Weights of a small mixture-of-experts language model, trained from scratch on English Wikipedia.
Size: 9 layers, width 320, vocabulary 25656, 60.4M parameters.
Experts: 24 experts in each of 7 layers, 128 SwiGLU neurons an expert, 4 picks a token, a sigmoid router.
Below are experts of layer 5 (counted from 0) of a mixture-of-experts language model. Rows are named router (the router's row for the expert), gate (a neuron's input weights, with its number), up (a neuron's input weights, with its number) and show model dimensions 80-159. Each number is 200 + 20 x the weight over its row's rms, rounded and kept within 0 to 999.
After each expert's rows: "mostly gets" lists some tokens that are sent to it at least half of the time. This comes from a sample of Wikipedia text that the model never trained on.

# expert 20
router,214,186,225,184,184,199,170,224,199,201,223,214,184,201,216,218,201,235,187,174,222,198,198,200,219,173,228,242,194,210,189,224,198,215,225,173,198,211,189,170,217,209,181,210,183,176,241,200,222,198,210,184,170,200,220,201,209,190,189,202,193,196,178,200,209,215,168,219,196,205,210,188,205,205,216,195,224,184,191,187
gate3,186,200,215,199,198,191,163,218,206,246,175,186,192,205,188,213,176,170,221,231,199,191,173,204,234,191,214,215,192,214,195,203,198,198,188,163,171,177,191,165,214,186,177,202,184,169,188,220,208,172,201,216,202,203,183,221,197,185,202,203,217,208,231,204,211,181,190,176,232,214,189,189,195,180,232,201,235,197,200,184
up3,163,178,218,197,212,188,208,221,199,204,195,196,197,214,208,184,170,177,179,218,188,220,208,190,197,218,210,176,167,204,186,203,212,211,198,182,236,218,207,237,222,221,182,173,233,186,227,246,207,167,188,196,188,191,196,192,194,184,207,160,222,182,204,236,183,197,181,235,234,174,188,188,216,178,216,208,207,199,160,182
mostly gets: " l", " ch", " re", " st", " d", " p"

# expert 10
router,215,183,218,209,222,220,213,228,189,169,217,217,173,190,196,224,209,231,208,166,214,212,198,186,216,169,201,197,202,188,193,142,202,213,225,202,186,190,224,182,226,226,199,218,212,200,249,199,209,174,206,196,185,178,208,223,192,196,206,197,205,199,189,168,200,210,192,198,214,210,207,229,158,215,192,170,215,191,193,235
gate4,216,183,207,186,154,218,192,219,219,160,198,186,194,206,196,218,196,212,207,206,212,202,168,190,211,206,186,195,172,152,178,180,196,216,196,196,215,216,229,214,220,218,239,203,178,223,247,202,183,185,197,205,226,219,171,205,194,194,202,200,212,217,206,234,208,203,185,215,169,210,186,194,191,204,181,212,221,202,219,213
up4,201,182,200,205,157,188,212,218,195,166,218,177,210,197,144,250,178,206,211,203,225,201,229,210,214,220,174,193,210,205,219,158,225,208,237,227,209,214,219,179,211,210,211,215,182,188,219,221,212,196,229,189,206,179,183,210,232,226,233,210,201,223,187,227,166,191,197,200,186,192,205,220,201,181,182,201,226,173,183,201
mostly gets: " when", " where", " after", " because", " However,", " using"

# expert 9
router,197,205,186,216,202,196,186,215,192,160,233,215,172,174,180,220,219,230,186,185,215,190,220,206,208,187,221,187,216,191,215,171,222,240,195,223,184,181,198,219,221,215,186,205,172,184,228,204,239,179,212,171,205,213,229,232,211,238,193,210,241,191,199,182,188,230,188,217,214,236,210,210,198,201,195,209,219,217,182,194
gate1,216,205,213,239,238,227,218,188,224,181,210,153,223,194,204,216,166,224,195,200,194,164,220,212,178,211,188,181,159,187,172,182,186,190,189,215,224,215,206,201,219,210,186,211,179,233,206,183,216,182,154,169,189,196,204,260,210,187,165,177,189,192,206,188,199,177,203,243,215,184,216,169,204,196,218,250,208,212,196,213
up1,218,195,162,200,195,214,251,186,170,172,206,213,191,224,200,174,164,197,193,229,222,202,191,217,216,223,205,214,171,188,205,214,221,182,197,204,188,231,187,204,219,207,190,189,188,226,200,206,234,211,172,151,189,203,217,183,215,187,184,190,199,224,190,195,192,210,192,237,207,197,208,191,198,222,206,194,171,186,214,189
mostly gets: " against", " made", " used", " into", " became", " called"

# expert 5
router,210,186,206,208,175,218,203,232,152,191,219,220,184,188,178,236,220,217,187,182,200,194,214,170,214,177,245,211,228,191,178,177,171,228,181,189,207,206,208,208,222,220,186,221,180,184,204,206,221,230,186,186,195,215,203,224,207,152,166,203,216,197,202,214,209,184,189,226,189,189,209,213,159,166,201,168,203,213,204,199
gate3,184,207,137,208,211,197,201,204,178,201,216,209,169,226,223,242,201,211,223,206,204,219,205,207,222,222,197,185,157,194,152,174,179,196,209,173,206,197,210,182,160,180,224,213,197,216,221,206,178,184,168,150,227,192,236,190,195,200,205,199,193,195,199,214,203,195,185,188,170,215,208,222,234,226,206,222,210,199,229,179
up3,237,184,227,170,218,202,183,225,202,196,184,215,187,140,227,212,193,222,199,200,210,225,207,178,185,215,188,187,193,175,204,200,188,195,181,200,172,205,193,181,193,211,222,217,227,156,152,212,183,233,202,217,212,200,194,189,197,210,224,185,239,175,193,229,230,212,214,185,199,197,209,231,178,202,183,218,189,224,173,156
mostly gets: " John", " William", " David", " James", " George", " Michael"

# expert 13
router,205,212,215,226,225,238,170,230,199,169,193,226,184,224,194,206,213,206,183,204,199,198,176,179,221,173,164,189,204,212,191,192,177,216,211,195,186,219,218,221,226,209,189,241,211,198,204,219,218,162,201,197,194,205,195,219,217,219,187,205,230,181,180,200,219,212,199,226,205,224,194,191,193,213,217,166,238,202,188,234
gate4,225,196,219,215,217,205,215,221,198,197,181,178,219,186,211,201,239,182,182,189,199,238,219,229,207,173,217,211,186,208,216,182,210,195,231,213,194,202,224,226,204,213,217,231,237,220,193,175,222,217,189,195,199,168,200,209,184,231,170,197,187,155,204,172,182,211,182,202,231,184,225,201,171,191,185,198,213,205,223,206
up4,197,180,176,203,171,189,218,180,204,171,183,166,209,188,222,191,177,239,196,192,211,237,219,216,231,202,201,218,174,213,159,197,199,188,191,212,207,218,180,215,237,185,191,202,179,194,254,195,231,191,197,210,215,186,162,193,198,208,167,199,233,223,207,190,209,194,247,180,198,183,227,221,212,206,220,208,217,186,225,224
mostly gets: " during", " when", " after", " until", " between", " where"

# expert 0
router,223,200,169,217,174,188,181,231,179,195,231,189,171,217,214,206,183,177,215,189,187,196,176,216,214,189,164,217,202,223,179,194,193,178,208,201,205,189,158,178,211,203,190,238,182,176,219,229,212,219,200,223,187,214,204,218,191,218,194,190,184,186,159,220,184,176,209,197,188,201,215,197,175,175,198,157,183,210,200,215
gate4,210,197,210,202,186,204,180,191,212,223,202,207,162,193,201,186,188,193,209,241,243,244,220,220,166,196,188,173,182,198,186,218,181,193,182,203,215,216,214,228,187,183,230,194,194,188,219,178,190,148,172,166,211,241,239,192,210,181,204,213,186,192,200,214,171,197,183,175,199,184,187,215,183,194,180,243,193,236,233,209
up4,179,217,203,219,189,209,215,201,194,180,189,199,197,222,186,179,204,212,233,192,197,188,163,165,203,207,198,206,208,184,218,217,186,199,216,194,195,195,188,230,219,217,219,215,227,217,184,220,208,163,173,198,230,187,203,189,195,200,160,174,212,210,205,230,177,208,179,186,185,194,176,190,217,214,201,203,198,199,226,195
mostly gets: " they", " would", " been", " it", " was", " she"